From a checkpoint of a small mixture-of-experts model trained on Wikipedia.
Size: vocabulary 2048, 15.4M parameters.
Experts: 16 experts in each of 11 layers, 160 squared ReLU neurons an expert.
Below are experts of layer 7 (counted from 0) of a mixture-of-experts language model. Rows are named router (the router's row for the expert), down (a neuron's output weights, with its number) and show model dimensions 0-191. Each number is 128 + 32 x the weight over its row's rms, rounded and kept within 0 to 255.
After each expert's rows: "comes before" lists some tokens at least twice as common just after its tokens as in all text. This comes from a sample of Wikipedia text that the model never trained on. Tokens count by the router's weight.

# expert 13
router [114 190 123 133 102 117 144  63 159 100 111 155 186  88  98 122 128 129 116 162 117  79 140  99 136 163 164  98 147 156  86 163 126 144 117  84 101 134 135 104 173 151 100 135 138 117  84 125 138 106 163  77  99 124 133 127 126 190 116 123 183  87 168 104 224 184  74 122 117  98 112 110 188 136 106 156 130 128 210 107 116 160 137  74  82 148 146 119 106 101 118  63  93 163  92 121  90 146  88 189 153 109 167  98 140 166 134 123 108 141 188 126  91 115 113  98 140 101 152 104 189 109  94 152 102 170  93 134  86 163 180 152 142  81  78 161  58 128 190 170 133 144 160 150  90 164 138 122 185  69 127 100 162  93 152 136 155 150 122 117 107  96 156 134 102  69 135 123 154 131 132 151 162 158 128 107 139  79 174 153 149 103 106  92 125 143 124 177 143 139  61 119]
down0 [158  90 164 163 114 108  64  86 126 175 109 172 111 109 126 162 116 109 116 124 162 143 136 116 135 105 130 175 156 137 120  80 146 118 121  93 121 118 127 139  25 132 148 159 189 160 110 164 130 183 106 110  96 123 137 125 116 111 177 197 159 109 129 182  76 105 123 176 140 186 109 201 125 123 124  73 109  89  99 143 138  55 151 167 134  88 125 100 121 101 143 103  92 179 124 130 129 146 143 115 156 163 204  77 123 144  85  67 165  99 105  83  73  64 159  89 102 183 125 136 132 177 128 159 155 105 107 119 149 152 160  92  76 121 152 121 126 128  90  96 188 125 102 128 169  99  85 100 135  94 124 119 124 152 131 125 168 105 183 130  80 165 115 141  97 160  92 150 137 170 114 165 154 177 132 193 109 123 129 122  79 158 114 123 104  48 108 111 157 137 131 119]
comes before: "\n", " the", " 19", "==", " by", " S"

# expert 15
router [149 157 138 105 130 125 136 144 120 102 147 187 128 120  59 109 118 108 139 117 163 126  81  66  59 148 111 165  76 143 131 127 115 198 113 113 174 149 152 104 155 147 100 141 161 141 186 142 145 114 134 170 141 111 119  34 130  93 225 159  90 124 131  91  89 199 174 127  83  94 111 115 168 102 172  94 110 110 146 159 132 134 121  29 123 137 134 150 164 142 180 148 142 153 113 108 143 102 130 160  95 137 137 185 151  92 160 142  76 105 135 136 154  94  88 117 131 182 155 125 145 146 118 143 110 112 133 128 158 130  95  99  90 132  88 120 157 163 136 123  96  57 129 114  79  71  84 131 141  80 149 116  66 127 152 170  84 141 135  95 152 139 127  94 159 130  73 107 124 148 115 160 150  67 105 181 162 109 180 201  95 139 123  88 102 103 137 179 139 144 138 124]
down23 [120 128 143 154 186 139 120 139 181  77 126 135 113 100 116 135 160 106 104 117 180 112  98 127 123 153 177 168 123 115 114  99 121 158 177 205 212 132 125 174 132 149 133 195 150 164 128 133  99 134 164 111 149 170 154 110 108 112 164  86 144 127 130 121 149 101 167 110 112 149 120 150 198 133 101  85 112 163 115 132 164  75 111  71 152  69 110  61 105 212 129  41  73  73 123  93 127  45 100 140 109 126 177 125 110 100 107  93  96 190 129 122 108 149 114  65 159 163 109 122 160 156  62  77  90 131 156 141 133 113 117 135 142 187  96 119 123 142 154 139 166 164 109 127  95 154 131 137 118  65 104 132 160 120 135 141 141 115 118 119 105 122 138  72 188 118 123 109 148 112 130 115  97 129 160 172 151  76 143 196 122 119 123 167 138 137  78  98  88 157 128  72]
comes before: " |", "|", ";", "4", " 0", "5"

# expert 3
router [ 68 121  91 133 130  93  97 144 119 103 124 145 116  64 129 133 138 172  89 148 115 173 105 147  94 144 142 182 162 157 146 103 150  55 137 175 105 128  66  73 111 111 133 119 169 161 132  77 103 113 177 155 101 155  94  93 160 163 118 119 135 143 104 102  85  99 110 150 144 106 117 130 141 103 153 150 147 139 131  92 129 127 123 170  96 151 154 117  82 154 112 166 145 134  93 152 123 152 169  77 141 113 120 160 121 195 153 168 101 149  89  72 145  93 102 129  85 138 131 101  85  83 112 160 112 103 133 116 121 163  75 137  91 181 154 192  93  58 172 164 128 180  80 161 121 193 101 131 167 159  81 156 119 130  90 171 143 152 143 107 154 120 101 213 136 185 146 158 184 140 146 134 192 140 125 134  99 109 126  85 132  79  78 175  89 129 173 165 124  59  82 110]
down0 [172  74 148 143  91 152  68  97 140 101 173  97  99 116  71 141  67 111 192 143  90 158 110 164  57 147 100 135 122 153 128 112 169 119 106 139 132  87  82  74  46 110 150 155 173 138 102 128 102 114 134 132  99  86 156 127  99 142  76 164 139 103 163 117 124 100 163 126 148 143 122 140 177 129 162 147 136 166  83 107 199 122 146  84 101 149 106  88 109 140 116  94 212 126 101 140  89  98 143 138 106 140 130 128  68 133 122  89 107 151 137 135 167  94  86 149 177  94 144 176 118 116  75 143 125 115 133  99  92 133  92 148 199 130  88 118 129 168 118 120 164 221 137 112 162 194 120 121 110 117  60 153 162 114 111 167 165 132 107 137  78 127 186 105  76  65  77 148 103 133 130 110 111 131 135 136 195 151 112 148 154 130 109 118 102 135 107 133 104  99 192 115]
comes before: "ed", " the", " to", "ing", " in", "ment"

# expert 5
router [182 119  66 132 136  65 188  95 165 136 110 123 114  81  76 129 136 106 188 167 158 107 141 127 137  91 150 114 137 115 208 122 132 161 171 187 161 146 161 119  81 111 148 116 126 155 158 105 156 144 100 134 147 133 107  83 164 107  66 150 115  78  92  70 132 161 112 122  98 158 157 178 125 131  95 142  95  85  98 149 143  70 142  94  83 125 148 118 186 133 151 137  94  63 145 139 139 147 100 179  83  69 107 133  97 133 151 131  57 128 132  88 107 206 136 100 147 201 102 137 151 139 118  84 126 198 135 110 124 169 143 144 144 133 136 119 111 140 141 181 114 102  57 125 171 114 119 173 109 142 103 159 133 160 112 104 132  94 141 196 154 135 152 114 162 150 147 135 113 108 143  96 130 109  97 142 108 141  69 106 161  59 132 159  69 173 133 129  99 185  97 173]
down0 [152 117 140 112 148 153 124 140 128 113 159 126  87 114  93 117 132  90 125  90 138 140  55 189 139  85 117  80 110 142 126 105 126 107  48 149 154 205  97 127 116 121 114 113 150  98  26 108 153 124 200 144 153 121  37 125 139 105  74 164 108 115 139 115 136 125 129 136 181 158 110 119 111 136  89 135 110 187  83 149 131 108 117 124 196 178 140 127  88 165 116 154 140 125 123 129 152 155 125 164  80 176 117 106 121 164 138 107 140 154 151 103 156  85 117 174 151 125 139 103  98 136 112 172 175 135  80 102  86  93 113 140 190  67 134 108 171 135 113 134 116 158 128 168 103 119 149 136  76 121 150 118 171 160 114 101 140 127 109 141 127  97 179 134 123  50 132  88 165  89 162 140 173 124 113 115  73  83  48 139  88 125 188 136 121 155  35 106  77 124 103 113]
comes before: "\n", "-", "|", ":", " 0", " 1"

# expert 9
router [161 127 121 126 126 152 100  96 142 172 108 105 129 132 166 141  86 118 119  83 181  52 218 152 105 106 128 137 141 163 160 141 127 154 123  91  76 118 145 159 130 140 142 150 179 142 123 150 130  88  80 116 180 211 130 170  93 131  67 174 185 153 119  94 125 147 118  74 116 124 152  87  90 118 134 126  39  98  92 163 138 126 120 177 135 104 112 103  83  83 164 124 178 104 170 128 158 159  55  94 121 166 110 138  93 145 122 152 127  84 165 103 174  78 170 132 169  88 156  92 127  83  87 113 153  87  98 136 112 148 120 106  99 120 150 153 122  98 157 124 179 124  95 113 203 166 142 116 170  78 156 146 129 161 104 126 136  83 174 114 128 102 179 137  71 150 122 114 104  81 138 162 141 106 139 157 108 141  60  76 141 111 171  94 116  84 125 120 112 137 100 170]
down0 [ 72 162 131 176 122  82  99 105 134  85  80 148  63 146 126  74 139 147 127 107 104  76  97 104 145 167 105 136 124 169 137 165 148  82 195  90  98 165 134 122 140 150 108 183 132 106 165 108 124 115 169 138 133 150  66 128 131  90 167 114 172 130 102 168 185 105 119  99 137  94 134  70 148 128 153 126 132 167 116 112 130 135 102 141 157  98 117 102 176 100 125 171 169 127 155  78 108 181 153 113 137 165 121 168 171 175  79 192 164 124 134 189 111 151 117 115 181 164  82 151  66 117 147 129 160 142  92 121  81 147 131 156 188 148 102 107 149  99 117 101 109 183  62 138 107 133 135 139 129 129  85 131 102  82 121 123 163 138 119 169 119 148 190 144  97 107  43 145 136 187  91  56 141 124  70 126 160  84  72 127 115 127 172 187 152  96 121 104 141 139 109 154]
comes before: ",", " of", ".", " and", " (", "'"

# expert 7
router [ 99  91 152 123  87 152 156 163 175  97 101 118  96 158 192 193 203 129 106 117 129 107 200 101 163 112 189 178  86 127 123 171  72 103 111  90  53 169 181 134 140 186 111  99 117 138  78 194 120 128 175  96 175 111 149 181 162 182 113 138  99 152 150  46 125 126 135 122 174 114 147 124 127 151  31 132 130 103 170 186  92 167 120 137 128 125  79 156 108 145  75 108 112 131 103 165 132 142 150 107 142 139  90 124 117 129 143  86 112 165 126 141 135  91 123 122  93 140 105 150  55 113 126 132 127 128 105 143 101  67 179 144 152 119 139 179  48  94 112 156 104 216 128 102 142 133 119 113 122 117 124 115  94  99 172 127 128 141  90 103 167 131 162 165 107  99 144 102 145 148 171 128 139 147 145 159 121 117 134 120 129 134 160 164 139  93 131 117 151  77 123  99]
down0 [152 116  96 122 110  93 105 135 122 123 185 181 118 119 126 106  69  85  40 112 127 152 145 131 102 124 145 101  90 143 157 177 126 114  66 123 118  82 154 168 130 160 118  97 113 103  56 126  75 133 135 161 115 198 139 137 118 114 116 174 133 110 195 130 180 134  72 147 162 138  99 194 149  91 161 157 167 117 162 117 118 101 149 140 110 134 131 147  88 133 146 135  91 166  74 165 136 111 128 141 119 120 119 124 139 112 119 181  54  76 160 121 136  98 133 153  87 169 142 227  91 108 113 150 204  97  52  92 160 139 155 115 155 142 120 111 178 124 143 186 113 120 132 187 164 123  84 149 135 144 123 148 108 106 129 176  66  98  66  78 122 136 100 153 149 107  95 104 154 106 118 124 121  95 147 121 109 128 169 188 165 178 152 122 125 200 136 162  92 138 121 124]
comes before: " ", " the", " a", " re", " be", " was"

# expert 10
router [174 125 119 116  84 165  93 116 140 154 109 163 130 171 153  83 115  73 139 144 110  90 183 115 109  75  79  78  90 201 155 119 118 160 141 167  74 123 115 129 130 127 181 140 148  93  55 166 139 108 130 164 130 188 146 104 115  90 181  99 178  63 127 152 122 184 146 119  82 147 178 110 129 115 131 205  90 124  43 112 129  73 115  66 144 102 113  97 162  99 106  89 102 124  93 105 107 140 156 105 168 108 141  80 103 148 151 129 139 123 127 106 164 122 127  75 185 108 103 128 160 118 125 129 130 142 126 120 113 161 175 211 128 148 176 117 104 140  85  83 123 106 138 116 153 129 139 127 144 148 101  86 138 161 173 117 101  90 117 115 122 119  77 135 107 154 129 172 105 123  88  97 119 131  72 175 108 142 108 114 198  58 109  74 106 114 130 148 155 194 161 146]
down0 [145 144 171 173 111 136 141 170 109 110 132 162 144 170  78 160 137  90 103 121 102 109 126 102 138 111  93 154 107  86 150 124 128 133 129 170 163 102 131 158 141 186 161 105 173 110 115 147 124 162 193 163 168 146  94 179 177 148 103  61 133 173 102 139 102  95 161 186 188  99 163  52 120 179 120 131 119 155  63 135 118  90 130 147 178 133 162 153 127  71  97 127  92 122 139 129 135 153 151 137 106 121  84  87 130 154 187 148 129 159 138 134 100 137  93  21 117 129  75 156 140 136 118 185  52 123  95 101 131 101 128 152 142 131 104  87 109 171 104 163  83 129  99  72 134 112  68 157 132 109 141 153 106 134 135  95 134  88  94 131 137 172 195 105 156 149 120 103 169 102 121 138  66 127 156 132 149 129 163 137  88  93 163  73  90 131  51 100 153 162 145  87]
comes before: "\n", " |", ")", ",", "-", " ("